Below are experts of layer 8 (counted from 0) of a mixture-of-experts language model. Rows are named router (the router's row for the expert) and show model dimensions 64-127. Each number is 500 + 25 x the weight over its row's rms, rounded and kept within 0 to 999. Numbers have three digits each.
After each expert's rows: "mostly gets" lists some tokens that are sent to it at least half of the time. This comes from a sample of Wikipedia text that the model never trained on.

# expert 39
router:529494521488493520466524462517516488560518491518525544472456552471513487511509480538493522502577492524502485515497523458445511498493485469531511485481460510482514506513466452500508497509473548
mostly gets: " Country:", "==Career==", " United", " Language:", " Portug", " origin:"

# expert 123
router:445502524520474530477482522501488507498499514551493464486506489448520519501521503494502493463479533554510529509518476518517496509469525469498480506480497456519536509470458479510523486473484478
mostly gets: ",000", "0,000", " million", "500", " £", " 400"

# expert 36
router:532540488453508512448484502514493492519549498549493533522539480482526466500505512509488516553472537510443521479455504472475494501475524514509451497506509481460471512502494523531542512502511493
mostly gets: " No.", "–6,", " Event", " GK", " Albums", " MF"

# expert 91
router:514483513483438516511519503527499522500499519522526541488522489503494503513449480487530523525500481485516490471478548449495519499488457533498495505499497541525489565521465525460511489556461443
mostly gets: " Lind", " Ell", " Dav", " Mart", " Laur", " Kenn"

# expert 6
router:466500492473486480503474511504517507525457475503512528514523541527472528498525515498501510514504528483485477535507530495461521530471520520488504463474530492523550520549484463468472476484442470
mostly gets: " cons", "^", " cy", " mole", " Cons", " Ep"

# expert 0
router:529516493461501503517543526516504505511490491507512489471468511488461484549496472461498504521451472501488545496535508529492466487483546503519546543512507464480460501462478483485472509503473480
mostly gets: " gu", " adv", " inv", " rem", " recogn", " dev"

# expert 8
router:496522498519510534531490524529459542517486513506475501478456507505497502520530470499513488464506488524480501503495497529495531494449526495515536445496491512491524548536540470535508509508508484
mostly gets: " int", " stat", " cult", " administ", " vac", " ac"

# expert 5
router:465513500527484469482524488468499510515448516482499522547491535501478464540509511445490466481572492501506502488501501509485500476491488499497543534501491526492476484469485502531482510478462478
mostly gets: " P", " Ar", " N", " V", " Che", " Y"

# expert 66
router:496469459520516495499497506468498488533543492501483511550549527488451512491487506479499521490548490490519472499463497523470449501537502450530484511475521484490483465492535514551524496519490511
mostly gets: "==See", "Personal", "Scientific", " Coordinates:", " Binomial", "==E"

# expert 119
router:513509543498501492510500427487488501439497483546492457517506523483497522506531508477472512501504501534505475472538500479504515505535536494491511481423511564511487527480541531472511480491530479
mostly gets: " when", " where", " However,", " which", " that", " while"

# expert 70
router:520495467499515478470482468547540545502466504506478503548537464509512497507477486474529526487526501540510500494480466530507475529537479444511479506522492491489493495496516503490482465509538503
mostly gets: " includes", " Owner:", " Starring:", " Directed", " Spouse:", " defeating"

# expert 40
router:533537460495488538461508531479514532483507522481481502518526510493461479513485503523487472519496484506473491468511464519513477458485500463550475541468500498522497535531519490505502491503514510
mostly gets: " produc", " trad", " sculpt", " observ", " review", " hom"

# expert 77
router:533520497490555477503515492503467499530477535539457535491496512490523522493510524485494445476514532484498533489501559518494512503532521484536509502500479536490465496505503462482481527536483519
mostly gets: " announced", " said", " stated", " says", " reported", " believed"

# expert 19
router:503503519527466485489471532499492527503515501499499476464507507451491520510505500495473499526502498498492511503490512489536495479486514484554477547502528508497465510493508534532533523469447494
mostly gets: " sur", " ", " arr", " re-", " tr", " Tr"

# expert 120
router:531510543472472488489519517529486469512507467480531448503460525523513498509494466505510492487497448482559464518474491485528488504474430500470494518510542513493539512544508527488464510469498494
mostly gets: " t", " sk", " Sk", " rad", " affili", " Kab"

# expert 43
router:525499516504486499494516458490483460465489538539478487475489471480536532512517493479517521477481534520492479511535489514484446524517519480460493504538490512512491486453471484489452450499539519
mostly gets: " northern", " southern", " eastern", " 4th", "–6,", " former"

# expert 3
router:519485507519498491479505441497475562499541531509472489500467511471457476464518518484478468449504469491503510487537453518500525522539508503555517499511502481481518523482493475457480509520495514
mostly gets: " However,", " During", " during", " because", "During", " when"

# expert 68
router:479480509471509511460487525500538516529509519528481505494461478480520509514483481519490520456488535526509541533525444481459467532534528504494480484498495468493486499474493495505483541549458434
mostly gets: " Elevation:", " Total:", " Density:", ".9)", ".3)", ".0)"

# expert 42
router:470491535476507533510502528538499492520488479536513553475525468490562502509529505472489538504468462522519551504484474500472518494481454490523503506508505492532532513562471501471514520496482501
mostly gets: " Apps", " metres", " Turnout", " Candidate", " km^{2}", " Length"

# expert 46
router:551487482535537502521495519518486460519486494488491448483461488491490519496485519465521491475490487490448500479490510515504539566487509478474552458469532519475501503479511493524506481448511521
mostly gets: " due", " According", " mid", " what", " southern", " according"

# expert 38
router:478536487493525510518493456518481511468479455472486493466481503526511518415493541521502546507468528485526466490510511526500494519516535497451456508503469480516536518505525562478445525509510466
mostly gets: " is", " became", " become", " was", " be", " being"

# expert 85
router:473475451474531487483526489515540503509460465519478514489492522452498505478489517483506457499516541494505430542559427452454509544518467500499504490499548474526508476457492505526488487501484513
mostly gets: " Website:", "Scientific", " Occupation:", " Language:", " GF", " Insecta"

# expert 107
router:520549484530465512508494473509516492461479474467514500506503494519549495471464519518493561545485459538492477507493498522449498532499505545489492521480495519490493491483468485481526492480487501
mostly gets: " Starring:", " Animalia", " by:", " Dr.", " Spouse:", " Height:"

# expert 7
router:511504482496486469476507466436503467505464539480546513515525523473527486509454476493539504523556491466514465519521468506503483468483475501482524505485466524486531509534570516517520496536481479
mostly gets: " Sa", " Ber", " Har", " Bra", " Nic", " Fer"

# expert 73
router:512496533476497503502542460504511544498522511480499538489491438505504501464539457517517509532514510494499542510462474538495501442541517470545512532499496467492490502469501505452452495518517516
mostly gets: " includes", " contains", " create", " wrote", " received", " with"

# expert 22
router:489512532496490527471471546490571462480518494498521466449501522472521545494482509484498499530486530505481502530541502507530477464528502509505479510509512487466458477490540482548492539529491490
mostly gets: "|---|---|---|", "|---|---|---|---|", "|---|---|---|---|---|---|", "|---|---|---|---|---|", "|---|---|", " chronology"

# expert 23
router:514487500521552548506485521447476461496528530485517474516519540469554488487530459541523543526532488507483530502489546478506481484473510467526499550526526521476470494450498471492492445490497515
mostly gets: "|---|---|", " medalist(s)", " active:", " (b.", " Bronze", " Chart"

# expert 44
router:504484505523521539491489484544526537473464483477522504467459533493479501524465505494480477491448534501535495513491500531512491474532526498477498495501458496495472515510555547506502536506516537
mostly gets: " became", " was", " \"", " become", " be", " is"

# expert 16
router:520531461446528537505486475557475523488525485528507479510485478540493480439524491520523530501439475499475508492522525520491511494485489496487521518479524536497491531470493523519507507473516514
mostly gets: " comedy", " titled", " Movie", " film,", " drama", " novel"

# expert 64
router:484459496495471469496497493495481496518525477460489530508520530499485487542471538491445509502454500489489485534500487492488491491482491506498516514522465534474507547546468484519493469455528477
mostly gets: " ch", " sl", " wh", " Arch", " mot", " \\"

# expert 12
router:457559494496527519502499462452496491463503516540500528483492499497527481495468498486515489460515485517505480537494504524503499478487480483517530514538521486554456488470533533463481458532539483
mostly gets: " UEFA", " Pr", " Serie", " ML", "-year", " Years:"

# expert 113
router:530490538484482476539517506506505480523478493458496510468522521502533496496507470490521502543480515478492519487509519469513500474472479515503515503498490514547512503463443471457532509446500517
mostly gets: "2%", " 194", " 197", " 100.00%", "5,000", " 192"

# expert 62
router:500453476553522486508515492516487509524519464482499495511526487516486449448468518517467494532473448534487470466472540519471521493466506501534517546485516508483496473486507528510527513484496518
mostly gets: " Night", " You", " Genre:", " Arthropoda", " \"W", " Love"

# expert 117
router:488501449495510546490472478510466502525508471497471470477526517526499535522486525460506491568475477471505510482475483508495500471444526461504535510509528508466505492514471522523515546448521509
mostly gets: " \"A", " \"E", " \"O", " Mu", " 4:", " Te"

# expert 118
router:509496531519522505462459556483489539550519488483474482453484519483534524493514487464479479505494521461448509514462508541525492495469469428493473492501479470523512476471502516533517469477525499
mostly gets: " take", " took", " sold", " get", " open", " stand"

# expert 121
router:471528443519488487508525539488507555514501501509463509507517480500476486483534494503492482459487474493491544459547476509506496533481477521483473503511503532541505462499487512543495489518521496
mostly gets: " g", " large", " electric", "-m", " main", " mountain"

# expert 13
router:473504481471499501516444510529493527478540483521487516499457556465515519465486529474483494528472442514529549525518487475464486483545532474462477492506509483515471533473473509462490481474510476
mostly gets: "ropoda", "1).", " Founded:", " Awards:", "able.", "ing:"

# expert 86
router:495522483504471507463496524505465495453545497495554485516512490488494493442522489475522529471532492490467519518474491495460467497520527482479473489480513510484479474461480521493470547511512474
mostly gets: " Born:", " Died:", "On", " Released:", " date:", " active:"

# expert 59
router:480522495511502468517515475485518533540491528499532507500505514480477524543529486501534468533480547486488521479480512568501507493507487513489493469513520497496488448532533570527477546512502537
mostly gets: "===F", " #", " (18", " \"C", "==F", "===A"

# expert 32
router:539509478480497525498501487496487484464502481520461488495499524487454492481434530499508512529544472501537494502524478507532476507493501508469501475510506500516488538508557493521481458505532503
mostly gets: " social", " political", " financial", " very", " economic", " highly"

# expert 109
router:512479532512511468479516521532497546510520499485462487486491496486458522475527493514471499477472482499498523503491535545510516491520498473545504512483473467468539506505501491492507505513505536
mostly gets: " using", " making", " took", " gave", " tells", " give"

# expert 14
router:548482528516517496500511552499528540476472484498490512478505512492465506479480508495440485504483497522544548504528543458498482470504497476516513506497528504452500528539527548517490480465519490
mostly gets: " sl", " expl", " pre", " rel", " ins", " gl"

# expert 106
router:498499528454519446495533534476530531500531473522517499495517475489492497534499516466536514460483497491491513514472516453526549475481532480507518498509474533573513458485509463500454534520484505
mostly gets: " \"T", " McC", "==T", "-T", "ubb", "===T"

# expert 94
router:513496488512478508506502525500505506474523557534520470531496449507527527519548463476522494507482529512515562528529486527550450492499515497522512507528537440512512468512478473501471522473497479
mostly gets: " 0", " 59", " 52", " 58", " 75", " 300"

# expert 80
router:514468504532473554507483528482500494504506481517500481485534512444481466530486506527510502461516517513477536509502450496531460464468487538508509505553510532472481489526468456518501474479541492
mostly gets: " ==", " ===", "s==", " also==", "s===", "|---|---|---|---|---|---|"

# expert 127
router:522484501539497468484473479491491509509511521478536481506507516537519506500456511564540495508530496484486484538488485547503506526502544491428505487453527535500532517489479480485481510541470513
mostly gets: " Ph", " Education:", " Species:", " Synonyms:", "Th", " Family:"

# expert 114
router:509501576480498477485542466519500507470511562491434448475455527505457497480520490505471525510463505507502502513514475525497497503522524538493490477541501475469519552463497469528503490488520499
mostly gets: " but", " However,", " and", " although", " addition,", "ently,"

# expert 56
router:466462484528505455504463486472525535556472503500539504513516485486521525527466489489494501496556500519535492529518489480520497473465465461520486526522466476494486483528452515522507498497450487
mostly gets: "′", " W", "′0", "″N", " .4", " CO"

# expert 72
router:482526514477465525498493507454495507512538503504521505513480522494498537524507480503527501523492495534512524484484505511501541419512461503503494492511541494506486477527463477501502482464520548
mostly gets: " (199", " (201", " (197", " (18", " (198", " (19"

# expert 98
router:486491519506499536533492497514480465472494517498458476500483505506574497459487551444508458515495545509510537506535497456528519530487470498522517507513493531487490476546488517448476491484483534
mostly gets: "а", " you", " Votes"

# expert 61
router:477536465526502471460508515527484517502545522504450496477527456454532508485542517533506499525464530452484504503469505478492494498468537469503487511489550477473475503508512543509491493515491477
mostly gets: " tr", " Disc", " annual", "esult", " final", "===F"

# expert 10
router:531542530517508508507463510532501486500494512498460522484502502476502481512519479500541483538508511508527496504483500522487514480491449512449482488497473488511529577543477465503554467542538550
mostly gets: " cr", " ins", " Cr", " expl", " La", " Acc"

# expert 105
router:520540486511453509508513506511455489508515510466470467464489512479475551530488499528516510478543490470564514497480483516477465497519494527520522564503518445480508501530529496491516501527552550
mostly gets: " any", " comm", " without", " vis", " fort", " prom"

# expert 101
router:523496476512476488468498475484486515480509509508553528482513508540559522500480503501490554522520493529514525516519443483501561514482510518493500525507460522484520468446472512482507468496483520
mostly gets: " Starring:", " by:", " Spouse:", " Dr.", " Producer:", " ITA"

# expert 2
router:515473480502504529512510545473488510514480513486515501474491536554479547513451537531515511486520483480484494456470526454512525504491513529515501485515526492494519492533548475484485480508487493
mostly gets: " pro", " res", " daughter", " ret", " ant", " cont"

# expert 92
router:475465480506489535505489520480547458454485525506532501500543458482540513504528492499509466482545544478501509482467534506487511520515528536482514515498545509474498493518498523533510529495500474
mostly gets: " Candidate", " Released:", " Jan", " October", " June", " December"

# expert 15
router:499508486475439469466528491511473469480490464500516486507515517540504471543500477506508524532491501513519501490486506474512533498498530549471523532482488515498516491491534475508533502460507523
mostly gets: " Nelson", " Dave", " Mike", " Chris", " Joe", " Carlos"

# expert 29
router:473523466463506465505509519482515511537485461462544490471529486442475490506490507441516528472505488496466521530534523494491526523499547534493480490479472485517459458520493551534461521497493497
mostly gets: " Mc", " ==", "–", "s==", " UTC+", " JPL"

# expert 26
router:455507494501494499514499526478509480506494502516506526462486510511497467514485530527507480498508471467488472442500537464468565516471463530465490522536495531530507487492504537487563537519485529
mostly gets: " al", " Al", " sq", "Al", "/sq", "-y"

# expert 103
router:477527522471476514475528495515484484483495472527514540464475528498507484494517475532539514510493535502458477530525535493549471512515499521503489547512471494507490493532521553503462507531462499
mostly gets: " Date", "==Personal", "After", " born", " population", "Born"

# expert 122
router:484537438458489504474484502469472474489492483536449480515506541528490524483492505514508465499509481514530486489528506537491514499547514495456498507501536498487506500482489475529455508536475511
mostly gets: " her", " his", " their", " its", " His", " Its"

# expert 55
router:470490514524465496527508499504544473517466474513524496507468468527504503520506480516487521519532530532523511459543540441499505498454469460547546503489530523503516491480461501497476504513538459
mostly gets: " Ver", "š", " Peters", " Rou", "ž", "agh"

# expert 1
router:499466489498466497484497449500535516470492491537514544528529523584534455511514462522501512527515531457534517515516467475472527485483478512527479548501511516525528453511513497480521476519481471
mostly gets: " Dave", " David", " Steve", " Mike", " Nelson", " Brian"

# expert 52
router:483513491478458478511483510478526535532485498491514482566528455469521527492516539491497501493508544504520488509499432553496507495482515533492460543529519494566521500474460511501507472462506528
mostly gets: "TV", " CC", " AT", "OS", " TB", " PD"

# expert 110
router:520482509500523478485577509481482469510517513440448483497546490491486492511520528515512478467490530505482483501534491473498493472478514499534472531502495484460487511508554469552508522479486552
mostly gets: " Part", " Votes", " Record", " ±%", " Pos", " Preceded"

# expert 57
router:475502505508508525525488486493470536512518492486507509498481499485450487450519523479461478508530476487484504527488515529501548497515493522495476480490445555445501531446497479481479498496497486
mostly gets: " In", "In", " at", " in", " throughout", "At"

# expert 30
router:521533547488473525520510461502471445510529513485487496509469527509522473482517458501478520500493502508514509493470542505515521517513496482473510445517438476491496521472457491496534530485542492
mostly gets: " County,", "shire,", "ville,", " located", " City,", " London,"

# expert 74
router:493440463491494492493530460499462523484474482486566492488512537496532488495500515495495476558511517477534468487522480504502507490474531499514498490536475511494529525508471508487487502482471463
mostly gets: " would", " can", " could", " will", " \"I", " \"S"

# expert 45
router:480503494482512505472499469453534481487497491517497527581532446533498509484509486526553482457522499475513475488520504458480533512495508556488521502473493510523505493480539458520520520545482521
mostly gets: " William", " Andrew", " Nelson", " Robert", " Stephen", " John"

# expert 71
router:518497515484507501508471538503485451514462493532474516474503508480484517502508517498494477487504501461470549495504498513512478526501491499470490498523463484505474507508499544530492553519476470
mostly gets: "==See", " Coordinates:", "Scientific", "Personal", " (loan)", " Binomial"

# expert 51
router:494532509512513521503468491509488440499467516507498508538493437526462496469503492471506502503526489559487501518501476515492459520480466513478540522476482526514472496446465465525532523485525489
mostly gets: " Royal", " Foreign", " Headquarters:", " Naval", " Medical", " Social"

# expert 67
router:515494541531492503540524505516495524469475495487524494468542529461530487473543495507521513458498565439482512504526529487535508517496492525517512498528516498492501521491508452513509529488499524
mostly gets: " will", " could", " authorities", " began", " announced", " before"

# expert 102
router:476505477487513496543501491521475459528507449503491504512512474537491469499520512474512495497512505495489507508471508471509507505474527517449515510497508526540536529536465533490556516524489550
mostly gets: " Avenue", " Creek", " Airport", "ー", "й", " Corporation"

# expert 100
router:463524461494456510457492511464513487465493544522504529470530491536513505479472512534484523503477453488489476484498472509532550503534469482505494520474551495483488502527474483518510464561532521
mostly gets: "ation.", "\".", "ing.", "er.", "s.", ".\""

# expert 76
router:539510487511508465491469453498525517449514469550483526481509449525478493498465558482508497508547507519523464486535493471473535495489487513468534504498474485526526515475468541488547502502492530
mostly gets: " Type:", " Owner:", " von", " Clade:", " Occupation:", " name:"

# expert 47
router:469527483489527562548506542514512524467549477467503463465507520489476498545516501501455473516516488527504475485499514496523478499503489485563513498454496487500560501497486468502510531517481513
mostly gets: " us", " hom", " cas", " trad", " produc", " Beij"

# expert 126
router:531473536537518527485494489502508509466484510527493467514530502484426532481476539489533510477505515482508507483513508543468510507488514513474530492461483464546526499511545498496481516447524530
mostly gets: " many", " named", " Some", "An", " Both", " example,"

# expert 27
router:507473546519524503523474530523488471444512503500444496469508551499532475481503501536493510506493518475503522545501523508517486501491517498500480495511523444496532458545492481518516484456532496
mostly gets: " moved", " came", " went", " worked", " appeared", " again"

# expert 54
router:466481454478499529496478490466506475499522537528452498504521485545497505478495502484502494467512483510520493523473504499540494508529568473493500512453482517516466500458520514502568527508529490
mostly gets: " railway", " construction", " training", " annual", " COVID-19", " Training"

# expert 65
router:526511510504512503529500470512483505491496511495503498544475548475517510527460520475449458501502457481530533489475512525524461551535515536485478468523530515455520540508554493505496507467543473
mostly gets: " equ", " mot", " dev", " pract", " him,", " it,"

# expert 124
router:502539539508533491506473493473488472461524507532518476499497485451483491529508525501535533475472489513479503518525524523509476492499515502494465470458478551520496482450479494487473527462467470
mostly gets: " 28,", " 27,", " early", " late", " 20,", " 25,"

# expert 97
router:521518495512563503522487534473476468503549497514485513505526529491459535521475520534513473494488462454525468471493487519475505528446497501504527514486502540501496504525524504508510469507487480
mostly gets: " med", " threat", " mut", " fort", " organiz", " Associ"

# expert 41
router:528504508535539479468506522515510468494497460467481485485495475477484443496507488467471504464484473470467476537525547511507516517520441501502497458494528544485476515479536471442548472488511497
mostly gets: " Beij", " along", " Atlantic", " fish", " Hot", " sett"

# expert 84
router:485490485477487496517486482484526456537500470503480525537526534480522503494514477491544504532521490539520504517500482446478489538496501474527502540533473515498459476488478536458466464518504484
mostly gets: " Coordinates:", " Country:", " round)", " medalist(s)", " SWE", " Netherlands"

# expert 78
router:462532521499504497484503460502521491465502508477523536515514473520505487500521456495485544536521459521483486529473496492514522511512478480488501509521473555528549498471458471480530476464505486
mostly gets: "ville,", " Le", " State:", " v.", " La", " Stadium;"

# expert 83
router:498498508504490554496514455557536478553526523496513512506466483478467510465523506504495477501525489549455489484451470472516495527563541542500514480517507479529482484498517545504532439500448505
mostly gets: "Scientific", " Career", " Insecta", "Youth", " Phylum:", " Candidate"

# expert 108
router:490496563482492510507527479498498436525490547502468507465485474531534485497517502494506519489546469494512473515478481506499527519506481487507542514475512524538503461494506501522556499553499474
mostly gets: " University", " York", " College", " Angeles", " Boston", "shire"

# expert 20
router:522519448459520488466495494545472471494512527469514516501504496518479477486515464535510510458491466501483483519516531520501492467494455499554516500480548481549478507496553510506478441514518531
mostly gets: " comedy", " basketball", " football", "American", " baseball", " professional"

# expert 99
router:527509476464507469500504510480483514487537503536465487515486473530477531523533544478525502486516503492507504470506473477473501483558512533467507458487545479497513513499522482474426492480535491
mostly gets: " each", " another", " one", " this", " This", " latter"

# expert 82
router:536497520476543497532488536514463474515520490492483502535458474512509487486523506488468523503487513479466530502517510468481457529481483462505535492520524456501521508453453470462473492505494493
mostly gets: " also==", " Died:", " Kingdom:", " Occupation:", " Class:", " Episode:"

# expert 31
router:482524511462476517497498467450519481515460494501518487533476496483525498488470520492538493509527517502481500494480508461498453478514487525463519479542552527515514509558501480516473483507543525
mostly gets: " Democratic", " Republican", " Liberal", " Labour", " People's", " Conservative"

# expert 28
router:459504491485525502468490537498487515476492520543485469475513496484490532510548502480517466491498521480506533522502479526525502552543503490509483492492450439485487508483480496457485494504504483
mostly gets: " total", " approximately", " increased", " Density:", " large", " greater"

# expert 58
router:545480481496473484532503541487482492515503547517510527529483470534472462505504496511534474533468532508568510519537523461508506494468473504538511517468495476507474477451510502518538521506470492
mostly gets: "è", "â", " Phylum:", "ör", "ā", "š"

# expert 81
router:550476450509494513473521472499481540526529550478528511506483514534547485525488469567491506499501495523491537465491464488497511511526506552499540492459511454490486478502479501482494441511513513
mostly gets: " player", " director", " coach", " politician", " footballer", " artist"

# expert 21
router:514503483503503507526519522500483481498477464492484525531525495544488513554514523502529510501483515464496442510460468500498566518537461520519533435480486538482535458490540500487492519483530479
mostly gets: " coast", " town", " church", " island", " parish", " river"

# expert 95
router:530470501490469500530462480510529495493516508515551527551511520510539484508470490508501482525492521512493480495479474465507471454488487502519501549486490517466464531503504518497480500486448519
mostly gets: " Nominated", " Hay", " Alexand", " Lind", " Marc", " Jon"

# expert 11
router:506475487479491495541513500526498487507512499502470522492547498520539530487517494509508493516512484524489546488472535490467524488516489466488525496478516475527534499537504471462547533506509524
mostly gets: " classification", " Animalia", " vocals", " Arthropoda", "idae", "ropoda"

# expert 24
router:528470481508521491510529490488488501520520484523523514494498494467526504509484515525511525506493483500538507507543489458465472505489543493487449497528522530480511487477445476475505516463490532
mostly gets: "|---|---|---|", " ", " —N/a", " FW", " MF", "|---|---|"

# expert 9
router:527548475515492464537501487503469498496526495523490495487507511516467498452509534509484445508449505519498516508509503492504499483486481491490523489494503526520510523502502484468522476500492506
mostly gets: " \"the", " \"a", "...", "ation.", "ing.", "1)."

# expert 115
router:519495491507505487482529479467450506470480467498527533480480465476515474500484484494499489511509502558507453463512542458483565505491484499485509504452521519551510467505518536489505489500483510
mostly gets: " season.", " League.", " team.", " 2014.", " series.", " 2008."

# expert 63
router:496510552519500493494487519518562468514556512497499448509527465494523508522499468476451467484475508476526516541532492511537494531531469492512429531511490438506501519487499469518485503501499485
mostly gets: " served", " worked", " released", " based", " well", " such"

# expert 111
router:480435477515469474470492522469495502464519457499549522531463546484465512488470505521471520482493492506486493536510490542509531508461536518431504477542480535495508471505517533514510517505473521
mostly gets: " d", " \\", " '", " “", " \"S", " \"L"

# expert 89
router:501488493515479504546498501536509480547452504534534497507463497532505457529511504533482520487537457504528488505489485502482503515477556495492516505496488500516475467514486511516547503508456511
mostly gets: " Sy", " En", " Im", " Fab", " Tor", " Gen"

# expert 75
router:474533530509484509502504469491469463505535515480514486499531511540541466504481488505486460503504531494502506461487517488493523509543513527467509511481464498548523470491465492508546480463494506
mostly gets: " (199", " (197", " (200", " (N", " (198", " (196"

# expert 60
router:509498487477490534473502516480546511525466520505494471537543497468510526477525484471535559488460515517493494480557510502485492478484477470524443488533503450459508485514484478509526538520496500
mostly gets: " .4", "|---|---|---|---|", "′0", "°0", "′", " (8"

# expert 116
router:471540489520473484539483488527490487488480479548541466532465514514496549537530502466518486526513507469514443488510503480543479491478474509492534477479520497510512532504474517457494521503537557
mostly gets: "о", " Je", " mid", " vice", " Mu", "а"

# expert 96
router:507448529521507501549489524514485478515500503477503503477532477495541494483549480501539511514481494561507475471483533488486479465446480499500528510462493498500480473496481518457511489488466470
mostly gets: " (DST):", " MF", " FW", " (0)", " Running", "–201"

# expert 48
router:530501524499492458503569537485500502516523511491476542504539483466542465502523445521448483477512492498523517518479534493459471472499530482545517503482480487499523494497492533481473495495488479
mostly gets: " worked", " competed", " Swing", " qualifying", " serves", " participated"

# expert 112
router:490503510531491504470506432496487493474507485508491514472506478517499505479500488493529516515521487519529471451536456519494541490505523506470525537485503550529518523475535492480559459496466525
mostly gets: " Mr.", " Authority:", " Genus:", " Jimmy", " Chevrolet", " Santa"

# expert 33
router:529524472491527519546490479524480486474493462508532484525500532519543494520487508488489477472468543512527552506512549516480478461540497484500499504493495465444519520513546494481485502478539507
mostly gets: " name", " design", " known", " means", " says", " evidence"

# expert 35
router:483500512478520492499492520497487507467498553547457501531468471497501455459505526494486529531497511521489519517491492506472480529534488518539486476510511455517504486541476511504477509518456500
mostly gets: "″N", " Coordinates:", " Total:", " —;", " code:", " Location:"

# expert 79
router:540502484441543484488457500463539518501523501479476488502504543462476506514540467485511506507510543529473505499546507514508466519519498536517479465535476454526494516553488495467485518535492497
mostly gets: "Species", " %", " those", " were", "|---|---|---|---", " −"

# expert 125
router:442492473486488501496512485470490530484505468500487526524521469505507506453501503516493514503448480518470451479481493507496547501514473476529463485490516525477496531555479499518530508495498546
mostly gets: "s.", "\".", "ing.", "es.", "ation.", "y."

# expert 87
router:502481505516537507517562515488482569463515487466500475481493559476477467529498500515478451469476530483505494485477509533524512492484499502533446484559487484467453531493510487519469482481500540
mostly gets: " under", " o", " off", " ar", " app", " ab"

# expert 69
router:493538503524480522520480501468541511528497473436539472499497498498482541426483480518506533485503486497523512492530535542549518502502513477537524526477480505476471537464465498472471540484521503
mostly gets: " (201", " until", " 198", " (b.", " (200", " 197"

# expert 17
router:526502511459469509533542467471494474466466486491473523502515491514513483526518470534515518503477522495531474477470524505545486527542529546486430501501474454491502492481522514495509493514507513
mostly gets: " who", " they", " They", " she", " subsequently", " he"

# expert 53
router:512481457494497521505526528509496539488475540503476477524522527524446494476490486456478495459481513476464457502518509532548470528544500531474511485521495495539475536535510479526515516492525490
mostly gets: " food", " construction", " research", " training", " health", " development"

# expert 34
router:518510494465523528526508479502500515452492529536466500469458474546494498464496515518487521524437455543464479474510490514469483521535540491471481494487480483472506519484453541526521474484479506
mostly gets: " (Note:", " for:", " titled", " (now", " (as", " vs"

# expert 4
router:543514470527522524503512514469507442434474490486520495492447491549509506519512536524538478508465494484476499474477506521514500490503512473509523486492500487505535480545504492507475521531515521
mostly gets: " years", " case", " University", " List", " Ministry", " portion"

# expert 49
router:464466484535534469491497508511530552542461475503550475490508502518501509500478498505499502475493483472495497486472506494475533456473514510492490475494513566495512493515515525492505473502505493
mostly gets: " cor", " \"F", "-b", " \"C", " \"G", " (G"

# expert 25
router:482525493487537514506513524489518451539507516514501507502515489457515521492533490511513490512505519496525510448439486453563482494508475521474500506495485535517480480516511519481482472494544523
mostly gets: " Football", " Army", " Cup", " People's", " Championships", " baseball"

# expert 50
router:469489507510490491493487508532516536536541534473536506495440494512484464496441474520515516510490525571501488509523504458488485475495498496523480482498524529512512458518523485485535534544483484
mostly gets: "â", "sch", " Sch", " Phylum:", " Circ", "ô"